config.yaml
n_layer: 15
experts_per_token: 8
d_expert: 48
activation: "cubed_relu"
moe_layers: [1, 2, 3, 4, 5, 6, 7, 8, 9, 10, 11, 12, 13, 14]
router_score: "softmax"
routed_scale: 3.46
lr_router: 0.000324
optimizer: "adamw"
lr: 0.00107
batch_tokens: 131072
steps: 9385
Below are experts of layer 8 (counted from 0) of a mixture-of-experts language model. Rows are named router (the router's row for the expert) and show model dimensions 128-255. Each number is 50 + 10 x the weight over its row's rms, rounded and kept within 0 to 99.
After each expert's rows: a language model's description of what the expert responds to. This comes from a sample of Wikipedia text that the model never trained on.

# expert 28
router:35 72 39 44 37 64 51 40 57 47 38 52 50 45 55 37 48 52 49 33 52 59 65 38 42 41 42 45 39 36 68 67 42 36 42 68 64 65 46 35 47 46 64 51 38 57 66 47 44 48 49 38 49 56 64 45 47 30 45 51 57 61 57 47 59 42 41 53 34 68 33 52 66 43 45 67 44 62 64 40 63 40 45 53 56 54 60 43 48 46 56 75 52 59 55 54 55 47 56 55 38 31 41 43 45 56 34 49 40 49 46 45 33 38 49 50 45 42 37 62 56 36 65 45 49 78 43 40
Finite verbs after a subject noun or pronoun, mostly had, has, was, were, plus took, made, won, e.g. relations had become.

# expert 56
router:78 52 30 59 57 55 55 35 61 47 41 47 41 55 49 50 49 50 55 55 64 37 53 50 60 53 44 37 48 35 53 59 59 44 58 54 66 51 64 55 44 50 55 49 64 53 41 49 33 54 46 46 37 41 45 44 68 61 61 49 56 39 53 45 64 60 46 47 21 49 52 51 28 42 55 37 51 56 61 60 63 46 19 50 59 46 43 45 60 45 52 52 58 51 49 68 22 65 49 55 56 60 30 59 57 59 49 52 43 46 56 46 39 53 45 46 47 47 30 51 37 48 47 51 47 37 53 53
Word-initial pieces (u, sub, es, San, La, Be) beginning names or words, plus pipe separators and line breaks in sports tables.

# expert 43
router:40 69 36 69 45 52 55 56 56 65 59 53 56 53 49 30 41 45 39 43 52 56 45 47 54 53 43 58 33 56 42 50 37 29 52 57 45 61 41 52 36 62 50 65 46 44 52 57 63 37 44 46 68 45 57 56 44 60 52 41 57 40 57 46 52 49 45 41 43 43 47 57 64 61 37 42 62 38 58 46 48 43 59 58 50 41 59 62 65 57 48 54 56 56 26 54 53 66 55 50 40 53 46 46 59 43 37 64 67 40 49 49 39 32 54 54 54 47 55 35 51 47 45 40 46 48 41 47
Words after forms of be in biographies (been, being, served, worked, became), plus time in for the first time.

# expert 48
router:53 48 38 36 59 52 53 58 56 53 38 44 69 65 59 43 51 41 45 55 60 45 49 53 57 71 63 49 51 49 24 49 53 52 41 47 68 73 55 53 54 54 61 50 53 56 56 40 50 56 42 51 52 53 66 46 57 22 52 43 50 49 50 63 67 61 52 53 58 46 42 38 34 39 62 63 56 48 48 55 57 47 47 44 54 54 63 56 45 63 55 63 43 37 62 53 49 43 56 59 40 31 47 50 38 35 34 55 49 42 32 50 48 51 62 54 49 61 36 39 56 48 65 43 63 46 56 42
Nouns for games, bouts, albums, books, series, cups after the, his, her, plus initial consonant pieces of names and product words.

# expert 3
router:56 47 47 50 54 44 56 58 45 40 44 58 54 44 49 37 40 48 48 62 42 38 54 67 43 44 64 43 38 39 42 56 55 58 59 53 65 47 31 31 38 55 40 63 42 68 49 58 46 36 46 54 53 51 59 56 51 50 48 62 61 60 60 47 44 51 54 56 42 39 47 53 47 60 65 59 42 48 48 57 34 43 65 47 48 56 61 44 58 52 58 55 50 54 43 51 69 37 41 67 51 52 70 68 59 56 69 39 36 42 41 64 53 46 46 37 59 38 54 47 40 50 30 58 52 47 57 50
Relative pronouns and conjunctions opening a new clause after a comma, such as that, which, who, when, with, because.

# expert 16
router:50 44 38 60 44 61 65 32 37 41 55 50 60 49 51 43 45 30 55 50 48 62 50 44 61 36 50 45 48 58 56 39 53 54 46 54 80 39 58 50 45 48 50 55 48 38 47 55 60 63 27 42 64 48 44 56 36 47 40 59 59 52 52 38 44 52 36 70 33 33 48 40 39 38 60 57 74 53 53 74 62 31 45 57 40 53 51 32 40 60 51 28 49 51 65 34 58 53 58 58 52 47 42 38 55 42 56 59 48 44 45 47 37 40 59 58 54 47 45 35 51 68 43 37 58 32 49 35
Opening word pieces like co, re, pre, dec, gu, and small counts before nouns or years, e.g. co-wrote, deceased, first 9 matches.

# expert 55
router:46 33 48 52 29 47 67 39 35 42 47 42 50 63 50 52 36 34 51 56 37 41 49 45 55 50 56 46 45 47 54 56 60 61 49 36 55 38 43 50 53 47 57 35 61 49 48 44 50 55 36 37 57 47 51 71 58 49 67 56 55 48 49 49 64 30 62 49 58 57 52 39 59 41 61 69 56 51 43 45 38 71 40 65 60 44 46 46 53 69 38 64 51 36 33 55 36 67 57 42 44 55 58 59 52 57 52 32 62 38 54 51 51 45 48 49 60 56 60 58 54 60 67 61 58 45 46 52
The token the, not in not only, and section markup like ==, See also, Born after line breaks.

# expert 25
router:40 50 48 67 46 48 53 53 56 32 44 65 63 44 51 60 43 42 61 55 63 67 40 57 34 41 64 51 47 47 57 56 42 51 56 27 58 35 49 62 50 54 65 49 59 56 48 75 45 42 52 49 18 38 44 49 37 35 44 48 56 42 46 55 57 60 59 57 61 53 48 47 47 34 45 58 47 36 40 60 63 40 42 43 38 56 47 62 42 54 51 47 44 57 58 49 47 53 42 43 33 62 40 39 38 60 51 46 40 55 47 47 58 52 43 56 34 57 36 62 47 50 55 47 71 54 49 46
Place names after in, at, of (Paris, California, London) and capital-letter pieces of acronyms or names, like C, BC, KDP.

# expert 18
router:33 54 38 45 53 39 48 50 44 53 34 48 37 52 38 55 58 61 50 33 65 57 52 51 30 53 47 68 55 57 53 45 52 33 51 59 49 58 53 52 45 47 62 43 45 66 48 40 55 54 39 42 50 51 43 46 43 67 58 43 44 41 52 54 66 46 37 37 60 35 48 72 47 52 57 45 47 49 64 35 43 63 56 67 42 66 64 49 56 45 57 52 33 63 44 53 48 59 60 46 49 47 56 56 70 47 49 43 56 45 51 49 56 52 59 49 61 51 45 45 62 54 68 53 62 62 61 50
Forms of be after a subject pronoun (was, is, been, being), plus first pieces of personal names and surnames, often accented.

# expert 38
router:47 61 47 46 56 44 58 64 50 59 38 55 48 51 49 47 58 37 51 51 53 32 60 43 60 49 52 51 53 34 40 59 46 44 34 58 48 58 48 41 57 41 54 58 54 51 50 53 54 53 58 42 48 43 63 68 42 52 42 51 51 42 60 58 53 39 52 49 50 54 61 46 51 44 56 74 32 47 53 41 61 42 51 49 66 52 52 51 56 61 73 70 50 75 60 58 40 48 72 62 49 53 52 45 56 71 26 47 40 45 50 66 38 49 46 62 40 33 42 50 45 51 47 51 53 50 48 59
Surname endings and people's names (Penske, -ić, -mann, Smith), pronouns he, she, him, and commas following names.

# expert 62
router:55 61 41 57 46 54 41 47 46 56 47 53 63 33 51 43 60 55 63 55 48 47 45 61 43 44 39 59 51 52 62 54 42 64 30 43 46 46 64 53 44 60 79 39 61 62 54 56 55 50 45 48 41 49 56 69 41 46 47 43 56 50 45 48 54 43 55 56 51 46 43 52 50 50 53 45 46 36 42 41 68 50 41 30 28 55 58 63 45 63 47 82 63 51 47 46 39 51 41 43 52 57 41 44 53 28 34 33 49 69 57 56 57 47 50 62 35 42 41 48 37 54 52 32 75 48 42 58
Single capital letters and short pieces within names, codes and chess moves, and the unit km in km/h speeds.

# expert 54
router:67 55 58 64 49 55 49 58 45 47 31 40 44 57 50 64 64 41 54 61 67 47 43 55 35 54 48 49 59 49 36 40 57 45 43 51 35 38 65 54 62 48 65 38 53 47 45 38 32 56 52 65 53 50 38 39 58 51 49 56 45 39 45 33 59 55 46 46 47 55 64 39 45 41 51 44 62 58 50 56 58 60 25 43 53 54 52 43 48 59 58 44 41 46 71 35 50 53 48 52 29 40 48 47 69 43 44 56 40 42 40 32 48 45 57 39 63 54 42 50 56 36 46 48 58 31 69 43
Opening pieces of lowercase or capitalized words like cath, bri, Identi, Tri, soci, plus table pipes and list dashes in biographical infoboxes.

# expert 15
router:66 55 40 42 42 56 30 47 42 47 42 44 52 39 39 38 44 62 36 28 58 61 57 57 54 44 52 60 55 45 39 77 62 40 51 51 56 43 42 50 48 37 62 39 46 62 61 56 59 59 48 49 47 37 55 53 39 34 53 42 47 54 37 66 56 43 56 49 54 32 38 53 49 66 51 61 48 63 51 47 50 65 48 45 63 47 45 57 65 46 43 46 38 66 59 47 50 43 55 72 32 54 59 50 47 48 48 55 65 40 44 51 45 41 61 74 56 31 43 48 54 41 66 46 37 61 44 46
Prepositions and verbs of achievement in narrative sentences, such as in, to, won, reached, entered, made, often after he or a noun.

# expert 8
router:51 47 42 43 49 49 62 56 58 53 57 46 41 52 47 47 61 48 51 59 56 58 47 51 40 59 35 32 44 30 49 25 36 46 60 57 69 41 41 55 55 43 52 38 50 41 41 53 29 49 36 38 60 57 68 59 59 56 45 50 66 60 47 42 46 39 48 53 63 54 50 44 42 53 44 48 69 42 57 51 67 28 44 47 43 53 43 37 59 40 37 45 45 62 59 48 46 62 42 46 37 48 41 43 63 45 46 64 56 66 54 48 55 64 41 46 51 53 56 38 54 36 37 52 41 42 43 43
Nouns taking an infinitive to (chance, opportunity, authority), plus name-initial pieces like Co, Ro, Bo and list-item starts.

# expert 5
router:67 37 47 54 62 40 57 83 48 41 31 56 36 40 58 53 65 52 29 49 55 33 31 60 55 64 45 58 63 43 60 39 55 48 39 67 41 60 60 59 47 50 34 64 70 50 44 69 43 60 42 35 34 47 49 41 41 55 37 35 31 52 45 43 47 52 53 46 49 56 51 56 49 43 33 39 38 52 41 44 42 40 60 48 62 40 54 37 44 31 40 62 54 46 61 40 31 56 59 40 49 41 55 49 52 66 58 49 65 35 61 54 49 53 46 54 27 46 71 58 43 65 57 66 61 57 51 30
Commas, periods, line breaks and table pipes closing a list item, clause or cell, e.g. after grid references, years, place names.

# expert 30
router:45 34 46 43 64 42 56 46 44 54 46 58 50 48 54 52 56 43 78 42 65 52 47 63 57 43 48 54 51 69 47 43 42 40 52 34 56 42 42 55 69 53 72 47 44 49 34 47 59 43 49 49 27 47 36 43 56 42 53 56 44 48 44 48 37 50 33 61 51 35 48 35 54 60 50 46 61 44 45 44 57 44 49 52 38 57 57 38 55 47 55 45 52 55 58 50 54 35 53 56 40 51 67 43 43 69 39 38 34 64 48 57 25 42 45 48 41 54 21 53 37 69 50 50 55 63 40 63
Capital letters, initials and name words after the, on, at, such as University, Party, School, Park, Romanian, European, and mother/father.

# expert 46
router:68 55 60 67 60 39 53 60 46 51 41 52 39 55 42 47 45 43 42 51 63 48 73 25 60 43 66 51 46 68 43 51 40 53 50 54 62 49 38 44 65 45 55 45 44 60 63 56 60 37 59 49 37 51 41 36 53 36 51 47 46 57 49 48 50 41 71 44 62 47 49 42 58 41 71 49 40 43 49 33 44 59 44 43 61 35 51 48 56 50 67 53 45 50 56 58 57 58 42 38 65 45 55 31 54 62 47 43 56 50 52 52 51 55 43 48 56 46 38 41 53 45 56 45 52 58 48 48
Digits in resolution and decree numbers (ES-10, 1244/99, No. 1889) and official-name words like Development, Affairs, Liberation, Education.

# expert 21
router:49 57 58 57 45 46 51 49 56 51 62 42 49 57 60 55 58 51 45 71 49 62 54 52 60 43 69 56 40 41 51 28 54 57 58 50 50 40 42 53 58 40 65 44 58 36 42 43 57 57 40 66 60 51 35 37 48 65 36 63 49 49 49 43 29 42 60 62 60 50 31 44 43 36 50 47 38 60 30 46 50 33 49 51 50 64 61 57 58 40 50 28 75 43 56 50 53 41 55 61 41 42 40 29 51 40 65 44 29 47 36 62 75 50 62 42 45 51 55 66 51 35 34 61 65 42 60 52
First pieces of numbers in dates and times, such as 12, 19:00, 201-, and opening capitals or syllables of proper names.

# expert 29
router:37 37 48 52 44 51 44 34 51 56 65 60 61 41 53 60 42 41 54 52 44 44 61 30 57 33 47 74 60 64 54 60 43 52 50 64 74 67 51 45 47 56 47 48 35 44 47 58 41 40 66 48 34 37 80 42 58 56 40 52 38 52 51 66 41 48 56 53 48 39 52 41 57 57 46 57 53 55 55 44 44 58 49 52 38 56 57 43 38 53 34 46 67 61 81 51 62 46 45 46 51 53 62 58 56 37 41 45 48 66 58 32 53 49 35 30 44 37 52 61 57 48 43 51 24 60 47 46
Second pieces of split words and names (el-bow, Spak-enburg, Ebis-u) and decimal points inside coordinates; also sentence openers These, Later.

# expert 9
router:45 67 51 37 56 56 60 57 47 56 41 46 32 58 62 64 58 64 37 51 36 52 59 52 34 59 55 35 56 43 54 47 64 53 51 52 58 49 43 34 39 40 55 61 51 56 57 71 47 40 47 26 70 70 52 45 50 50 52 55 33 39 67 44 62 29 60 62 50 58 46 62 63 56 57 58 39 43 63 33 53 58 61 61 67 59 41 41 58 32 62 48 42 60 48 48 41 56 42 66 47 51 50 62 62 54 47 38 51 40 40 45 44 63 49 63 52 34 33 55 65 55 56 57 37 66 38 47
Commas, semicolons, dashes and table pipes that close a phrase or list item, often after appositives, quotes or codes; e.g. ", ", "); ".

# expert 10
router:78 47 55 66 48 43 50 57 57 58 57 49 65 56 43 42 42 53 30 56 46 51 48 34 46 55 35 63 52 46 43 57 56 66 70 42 35 51 41 55 38 49 41 58 57 49 73 51 47 47 63 45 67 56 51 48 58 60 35 58 61 52 58 38 39 43 39 41 32 61 58 53 53 46 52 46 38 48 41 66 39 68 58 45 46 40 54 54 48 44 61 62 48 57 42 63 48 50 46 54 57 58 64 62 49 69 48 54 34 62 63 33 59 53 52 47 33 60 44 53 43 44 48 64 62 42 50 55
Table pipes and role or title nouns in sports and filmography tables and cast lists, such as manager, champion, Wife, Soldier, country codes.

# expert 59
router:45 42 57 36 37 30 33 46 47 46 63 36 42 47 46 33 51 54 53 56 39 30 51 55 59 59 46 36 51 32 56 48 47 58 45 40 55 51 59 48 57 51 45 61 46 61 48 53 57 51 62 58 58 41 43 70 49 61 57 45 40 38 45 49 55 49 25 41 53 41 46 40 62 49 59 57 49 57 46 51 45 48 38 45 34 39 34 37 51 50 66 51 52 53 59 48 49 33 49 55 64 54 31 53 43 58 43 60 50 69 57 46 45 32 40 43 35 42 65 53 35 46 53 64 47 51 58 55
Place nouns and names in geography text, such as town, River, Creek, Lake, San, and articles after of, from, into.

# expert 41
router:46 39 38 49 54 58 48 52 49 34 63 50 64 50 52 40 36 48 66 62 40 68 47 65 57 43 50 44 48 71 24 27 61 55 58 54 44 45 71 39 40 55 53 45 34 31 46 47 50 74 63 54 51 42 52 43 46 43 60 52 52 44 44 50 49 63 66 59 49 60 69 51 51 45 50 45 57 58 39 49 47 36 44 49 54 66 55 47 56 42 65 55 61 38 62 45 39 57 60 32 64 46 43 58 37 49 73 53 59 49 56 37 38 42 46 61 53 57 41 60 58 54 41 55 64 39 43 52
Numbers before percent signs or in vote tables (55.5%, 71.3%), and first pieces of words like Enter-ovirus, Marqu-is.

# expert 58
router:33 58 66 49 55 32 58 46 45 30 46 43 57 44 56 40 60 44 55 34 50 49 37 55 59 54 62 38 42 44 71 51 38 58 39 54 51 45 61 47 56 50 38 66 41 51 37 60 42 58 52 37 57 57 33 55 50 67 44 38 60 46 49 43 44 22 36 55 53 46 55 32 51 37 53 43 46 46 50 68 53 56 59 44 44 51 64 24 39 49 50 45 50 51 33 17 48 42 46 42 53 59 50 36 64 31 50 42 55 44 58 44 34 43 53 66 37 46 52 45 45 42 55 50 58 31 45 44
First pieces of place or person names and bare numbers after in, of, at or table pipes, e.g. Aris, Collegio, 25 years.

# expert 7
router:53 48 56 44 48 59 52 64 51 60 52 43 53 43 34 58 42 50 53 43 39 53 56 36 47 52 43 52 65 43 36 51 48 63 53 67 57 42 32 39 69 48 41 44 38 64 27 47 51 52 67 49 27 49 63 46 56 37 49 46 55 54 52 56 58 48 45 42 37 40 34 54 63 56 47 54 52 49 60 53 60 74 55 66 49 38 48 48 60 52 50 42 59 56 58 32 58 42 36 47 43 28 54 51 74 46 54 56 48 48 57 56 57 37 64 38 47 66 73 43 54 39 51 58 55 31 57 56
Subject pronouns and openers (he, she, they, there, however) and the last digit of a year after 201, 202, 194.

# expert 13
router:58 35 47 70 69 66 43 45 57 43 60 33 61 40 40 54 55 41 46 65 70 51 61 45 35 59 46 60 65 59 46 43 45 53 48 65 26 52 45 43 53 54 61 36 57 71 44 48 53 68 51 58 46 59 50 55 44 41 47 53 54 61 59 71 52 36 57 39 62 49 56 32 60 39 51 49 44 44 44 43 53 54 39 49 51 35 56 48 33 52 45 33 36 43 55 30 54 43 41 54 40 40 60 63 51 36 47 58 39 42 55 47 50 40 56 30 60 58 38 21 43 47 52 38 55 59 50 53
Last pieces of words, often occupations or organisations in lists, such as politician, producer, midwife, Records, Army.

# expert 33
router:59 47 43 58 64 73 48 69 50 43 37 33 60 36 42 55 61 53 50 65 43 47 43 31 58 53 61 54 48 51 50 41 54 59 58 52 62 46 62 65 49 38 40 32 58 56 55 64 52 45 49 59 36 50 47 44 45 54 39 37 55 51 48 69 44 61 54 53 27 49 49 51 44 31 48 43 43 57 53 54 62 57 47 31 42 33 50 49 58 38 47 44 50 37 43 55 46 52 48 18 55 49 39 63 35 26 66 55 41 30 55 59 43 46 64 53 40 59 45 50 36 48 48 46 63 44 56 35
Single digits and word-initial pieces like pl, bl, fl, common in architectural listings ("on a plinth") and technical specs.

# expert 40
router:65 32 41 55 38 44 42 56 40 43 58 62 53 49 29 43 54 61 60 55 49 47 63 65 53 40 60 49 56 51 46 49 41 59 58 46 45 59 58 59 53 65 38 50 52 30 56 64 42 54 31 31 33 53 54 42 47 53 60 54 74 50 52 48 52 65 35 52 54 70 64 49 42 33 46 45 60 52 44 41 37 32 52 42 52 61 63 52 56 42 39 53 73 69 48 40 46 69 42 48 42 59 47 52 45 63 61 39 29 34 45 70 44 60 49 42 55 46 54 30 47 49 42 31 46 50 40 46
Periods, paragraph breaks, list dashes, section headers and first pieces of infobox field names like Available, Folded, Ecology, plus but, although.

# expert 47
router:59 52 68 43 55 31 44 54 36 47 40 39 47 63 62 50 56 51 40 48 65 65 28 54 54 72 59 37 41 41 44 51 28 58 30 54 43 44 49 54 61 43 55 35 55 39 58 27 37 54 34 64 31 56 48 32 61 53 56 44 50 48 52 64 53 51 73 48 51 47 32 56 37 42 75 62 51 49 38 43 50 58 43 69 44 50 70 56 61 57 57 50 53 40 67 47 45 39 46 51 37 53 50 53 56 42 48 35 44 49 65 46 45 52 58 66 37 53 58 49 61 39 56 71 57 51 40 52
Hyphens inside dates in fight-record tables (2018-11-02), plus movement verbs like returned, came, went, moved, next to.

# expert 23
router:50 47 35 59 47 56 40 47 47 53 50 46 43 65 47 53 44 46 49 47 44 48 51 60 55 45 50 50 60 39 54 33 45 42 55 59 47 45 47 45 62 53 38 58 56 45 44 35 32 47 50 59 52 41 44 26 53 30 52 47 60 40 38 52 42 64 55 45 57 62 55 50 42 34 55 58 62 52 74 36 50 51 57 49 54 59 36 56 53 49 49 39 48 37 53 43 35 40 34 45 39 38 50 54 47 32 46 54 47 63 49 53 46 48 60 46 44 47 57 56 57 56 49 37 59 54 35 61
Final piece of a word ending a clause, right before a period or comma, e.g. contr-acts, allow-ed, past, theater.

# expert 36
router:52 48 68 50 65 55 50 56 53 52 67 53 60 46 55 62 63 53 46 47 33 53 51 37 54 40 53 52 41 52 53 37 44 37 55 52 69 39 54 54 64 32 53 45 65 42 47 30 45 52 62 26 53 47 52 48 45 39 58 54 48 52 55 56 44 67 34 60 39 51 41 56 47 48 65 59 43 45 49 53 60 41 54 56 61 63 46 51 50 40 43 55 55 43 47 37 36 60 35 35 59 49 56 33 33 42 59 55 47 40 50 37 55 36 47 57 53 52 53 43 63 65 46 52 53 45 46 52
First three digits of years after in or a date, like 192, 198, 201, plus century, death and similar historical-date contexts.

# expert 4
router:46 50 67 67 49 42 45 36 45 54 52 36 63 56 29 53 37 39 50 34 40 45 49 44 48 30 55 66 42 48 44 62 45 53 38 42 35 44 43 50 67 49 55 45 51 68 54 43 54 72 64 59 65 42 48 59 32 46 39 48 51 62 35 54 50 42 38 33 44 51 69 47 48 33 54 34 56 59 37 35 49 69 59 57 49 45 58 40 51 53 51 54 41 45 49 51 69 33 44 33 44 52 57 45 41 44 45 56 61 29 59 69 61 52 60 46 60 41 49 38 63 49 52 36 55 49 31 60
Closing pieces of words and numbers, like the day in Tuesday, elections after local, op in Listopadova, 37 in elevations.

# expert 53
router:35 57 53 59 46 48 59 63 57 65 62 48 52 45 49 64 52 73 40 63 46 56 31 53 50 53 51 44 58 51 43 46 58 27 64 47 34 54 49 60 39 60 41 46 49 59 66 53 40 43 53 50 39 59 61 46 61 50 46 41 51 63 35 50 53 37 36 27 53 59 37 49 56 56 49 44 39 44 52 51 48 65 37 47 45 49 59 36 52 53 51 70 50 47 34 51 32 42 56 62 48 69 41 59 37 67 43 45 64 41 39 34 35 40 58 33 59 57 44 52 34 49 54 59 47 42 46 38
Opening parentheses after names before dates or authorities, e.g. Linnaeus (1758), and nouns followed by of like history, legacy.

# expert 19
router:68 59 43 35 53 36 47 49 54 53 51 38 53 48 60 58 40 36 24 45 42 51 58 46 49 43 61 44 44 61 45 44 39 60 67 53 78 49 53 35 67 37 52 60 52 57 54 44 58 45 42 42 60 75 49 38 25 40 51 47 48 46 55 38 58 58 33 50 55 56 36 50 43 49 63 56 44 42 33 64 31 47 64 61 43 53 47 39 46 52 35 71 43 60 39 52 58 48 38 67 70 35 47 62 51 70 48 55 55 46 47 52 43 36 43 45 45 50 47 41 56 54 52 46 39 58 61 45
Periods, line breaks, closing brackets and last pieces of names ending list entries, plus infobox and table field labels like Born, Country.

# expert 61
router:26 65 51 45 59 41 49 52 54 65 53 51 46 57 42 47 49 62 45 50 54 64 49 31 38 52 28 65 57 62 56 55 50 51 51 52 64 58 51 41 47 53 60 43 42 51 47 46 59 41 51 50 78 46 46 51 42 31 47 45 52 44 49 22 56 49 43 59 62 57 43 65 43 53 64 39 32 48 52 36 55 50 57 54 53 47 63 60 33 48 61 57 43 75 56 70 49 53 55 44 46 30 48 60 66 44 49 34 57 43 36 60 54 46 55 63 47 41 49 45 53 51 59 55 50 73 47 62
Commas and was, be, as before clauses, plus middle pieces of Japanese names such as Yonemoto, Ichimaru, Iwakuni.

# expert 0
router:25 41 63 30 67 50 71 50 64 36 35 53 17 50 34 61 50 46 55 39 56 56 53 59 45 66 59 36 51 49 44 41 54 50 50 65 53 44 49 56 52 41 51 55 41 44 43 60 60 61 53 44 72 69 53 52 33 50 35 41 44 46 58 51 59 53 40 56 61 51 54 66 53 44 50 41 48 37 59 55 57 52 70 39 53 55 54 69 38 50 55 48 44 44 69 45 49 53 56 43 58 36 84 47 57 49 47 58 52 38 52 49 48 47 51 51 66 34 66 62 50 53 43 50 49 60 54 43
Conjunctions joining phrases, mostly and, also or, but, &, plus sentence-opening words like As, Despite, Several, and day numbers in birth dates.

# expert 51
router:53 53 60 57 59 66 45 40 38 53 65 35 46 60 44 40 50 47 62 41 49 65 53 58 46 68 38 53 48 61 65 43 50 48 46 52 50 41 43 46 50 42 48 54 55 54 37 58 55 55 40 54 61 43 52 47 41 45 62 59 39 55 55 44 53 46 46 52 55 40 45 54 49 46 63 47 43 47 58 35 57 52 65 62 50 50 28 54 49 56 50 42 37 45 59 59 52 67 42 51 42 29 34 47 62 47 61 24 65 57 58 59 56 49 60 55 65 57 45 40 50 55 56 53 58 51 51 47
Syllables inside Indian and other South Asian names, and in or the after cast lists in film articles, e.g. Shinde, Nithyasree.

# expert 32
router:35 40 51 63 42 62 48 36 66 56 62 67 56 41 63 65 37 45 55 47 55 23 42 32 64 43 44 57 43 62 52 56 35 75 43 57 70 75 49 42 54 58 48 58 51 44 62 35 54 54 51 44 46 41 77 45 49 47 38 61 42 59 45 71 35 61 47 45 29 55 51 51 52 46 45 52 57 54 47 60 34 41 57 51 62 55 43 50 44 52 46 39 61 61 60 53 65 65 45 79 59 55 53 42 43 39 25 57 44 66 48 45 50 45 43 26 42 48 31 54 62 44 52 56 23 63 56 59
Capital R starting words (Rooted, Rhys, R&B), and election or sports table headers like Team, Party, Candidate, Turnout, MF.

# expert 39
router:62 46 58 59 53 64 43 35 62 42 64 33 57 59 52 57 47 67 60 44 35 50 51 57 47 43 51 63 50 70 49 49 46 51 51 50 55 59 58 37 61 59 39 38 65 49 53 42 63 51 56 57 31 48 51 48 47 38 53 47 43 53 56 47 58 73 58 55 48 70 65 50 53 35 49 48 52 56 57 48 42 44 39 66 66 42 44 35 59 59 30 54 29 54 29 48 46 52 31 59 52 52 46 35 57 56 61 62 51 68 55 43 76 43 64 55 42 42 45 48 39 47 22 56 29 68 50 52
Past participles after was or were, such as died, succeeded, replaced, known; infobox labels like Born, Location; and the stem extr.

# expert 20
router:40 58 52 46 53 42 48 61 44 55 65 61 69 35 40 36 64 38 46 54 63 61 48 50 58 45 36 41 57 40 60 53 37 46 47 61 51 57 43 42 48 51 35 37 56 55 68 43 47 27 48 42 49 24 60 37 55 54 54 50 52 51 40 51 48 59 53 49 53 57 32 36 47 45 54 56 36 53 60 34 41 48 48 69 42 44 36 51 77 59 62 52 51 70 39 50 30 47 49 55 46 50 45 40 52 31 29 40 51 69 48 55 37 46 56 61 61 45 35 41 53 63 58 52 49 55 45 54
Commas and periods closing clauses, plus nouns and pronouns ending a phrase before and/in/but, e.g. the album, them, the country.

# expert 17
router:52 55 58 28 45 43 62 56 53 43 42 59 50 49 41 47 46 63 51 40 62 69 53 53 64 42 69 48 63 50 59 59 53 63 56 66 44 35 53 36 51 57 47 71 53 60 30 56 54 55 50 46 51 51 62 58 60 44 48 58 37 54 64 50 37 44 66 59 54 51 57 55 54 52 59 45 48 53 56 54 52 42 70 60 46 33 34 40 57 64 39 51 58 56 56 50 49 38 51 47 54 86 41 36 52 31 54 38 49 43 47 44 47 58 41 54 65 55 74 48 53 49 51 61 55 58 52 55
Prepositions and conjunctions starting a manner or linking phrase after a clause, especially by, while, from, of, and, between.

# expert 27
router:55 51 59 71 57 48 34 46 44 67 62 49 78 49 52 44 62 41 41 59 52 45 54 40 49 43 55 44 59 67 52 58 61 63 32 52 57 47 54 30 48 39 58 58 63 55 45 71 44 55 63 47 34 49 45 32 74 37 38 61 56 40 41 43 34 38 42 48 50 46 62 41 51 52 50 43 37 40 46 50 36 47 56 41 63 44 35 62 49 51 46 45 67 50 61 62 34 46 48 54 36 40 57 48 36 45 42 57 61 41 53 48 44 62 39 47 50 52 39 53 46 51 39 43 51 38 62 48
Colons introducing quotations or lists, sentence-final periods before line breaks, heading markers like ==, and prefixes such as dis, refer.

# expert 6
router:55 50 34 53 40 40 66 44 41 34 53 50 45 52 52 48 43 47 40 48 43 56 62 53 70 64 48 53 56 59 49 50 51 68 58 44 30 47 49 57 50 43 50 41 63 60 34 38 49 53 48 53 41 38 41 48 51 62 65 49 61 49 45 47 45 57 46 65 38 65 65 36 50 62 34 44 36 50 42 27 70 44 56 39 52 59 46 53 21 49 57 51 67 53 49 46 50 59 53 24 43 51 64 43 53 59 47 53 32 37 34 45 53 49 44 34 55 37 58 44 49 45 55 39 59 48 53 47
Line breaks ending markdown table header rows, cell separators and numbers in tables, and sentence-initial subject pronouns like He, She, It, They.

# expert 31
router:65 50 38 39 46 45 55 56 51 59 61 33 47 45 42 52 69 48 49 38 48 42 50 40 44 60 53 45 62 58 44 45 41 40 68 56 70 73 18 28 48 50 43 48 44 71 64 47 59 40 60 44 54 57 51 62 43 54 48 48 34 47 57 53 40 42 43 34 39 47 29 45 42 65 35 44 30 51 60 61 59 50 40 72 39 55 58 73 49 50 52 59 59 48 27 51 69 45 52 53 48 47 51 48 41 72 35 45 49 43 65 55 61 57 46 59 60 51 55 54 28 45 43 45 29 52 36 35
Function words and verbs like would, may, to, was, and the slot before by or Released in music credits and track lists.

# expert 49
router:64 61 53 55 33 48 52 50 40 29 56 50 47 50 53 52 55 45 45 54 59 59 64 55 53 52 73 53 44 62 51 35 58 41 45 47 45 58 71 41 51 47 50 40 62 46 56 60 51 53 47 49 53 52 36 52 50 52 61 60 55 25 64 52 56 67 61 54 49 54 66 54 35 72 50 46 46 72 38 58 54 43 58 40 50 40 51 50 56 51 58 36 51 42 71 49 41 53 37 51 54 56 36 51 42 49 72 43 67 46 52 64 52 52 49 48 58 51 32 54 38 42 33 37 60 45 54 48
Markdown table separator rows, along with, In, and first pieces of words or names like Ko, W, an, Par.

# expert 26
router:34 40 43 65 45 48 61 50 58 54 54 60 50 52 40 49 52 58 45 51 45 66 45 68 50 64 38 66 43 48 59 43 57 52 58 32 67 46 55 44 42 66 35 47 30 40 71 41 55 69 70 61 37 43 46 36 55 59 50 61 55 61 63 61 43 43 44 60 57 55 59 43 42 62 50 55 48 47 65 59 53 68 46 42 45 53 57 56 54 51 53 65 50 38 55 39 52 47 37 51 51 43 51 57 36 48 45 51 75 57 50 47 63 48 48 68 51 57 51 66 65 55 46 65 45 63 54 50
Biographical words introducing roles or places: as, born, located, died, served, married, participle verbs (serving, living), and section headers.

# expert 12
router:58 45 35 56 49 46 50 45 43 46 48 50 49 57 50 51 55 54 50 59 41 58 46 48 47 53 36 48 55 57 56 47 41 59 49 48 43 42 57 32 51 61 45 43 69 66 52 44 52 51 43 46 37 50 61 22 55 59 60 56 56 50 37 50 57 56 51 50 65 48 54 47 42 49 49 52 50 56 50 47 59 61 40 45 40 34 42 48 50 51 33 49 44 33 69 63 65 34 44 54 48 32 50 66 37 27 46 43 33 45 62 53 48 49 46 49 66 54 49 51 49 56 51 34 55 60 41 60
Middle and end pieces of split words such as patty, insignia, backhand, caliber, plus punctuation and digits in scores, times and measurements.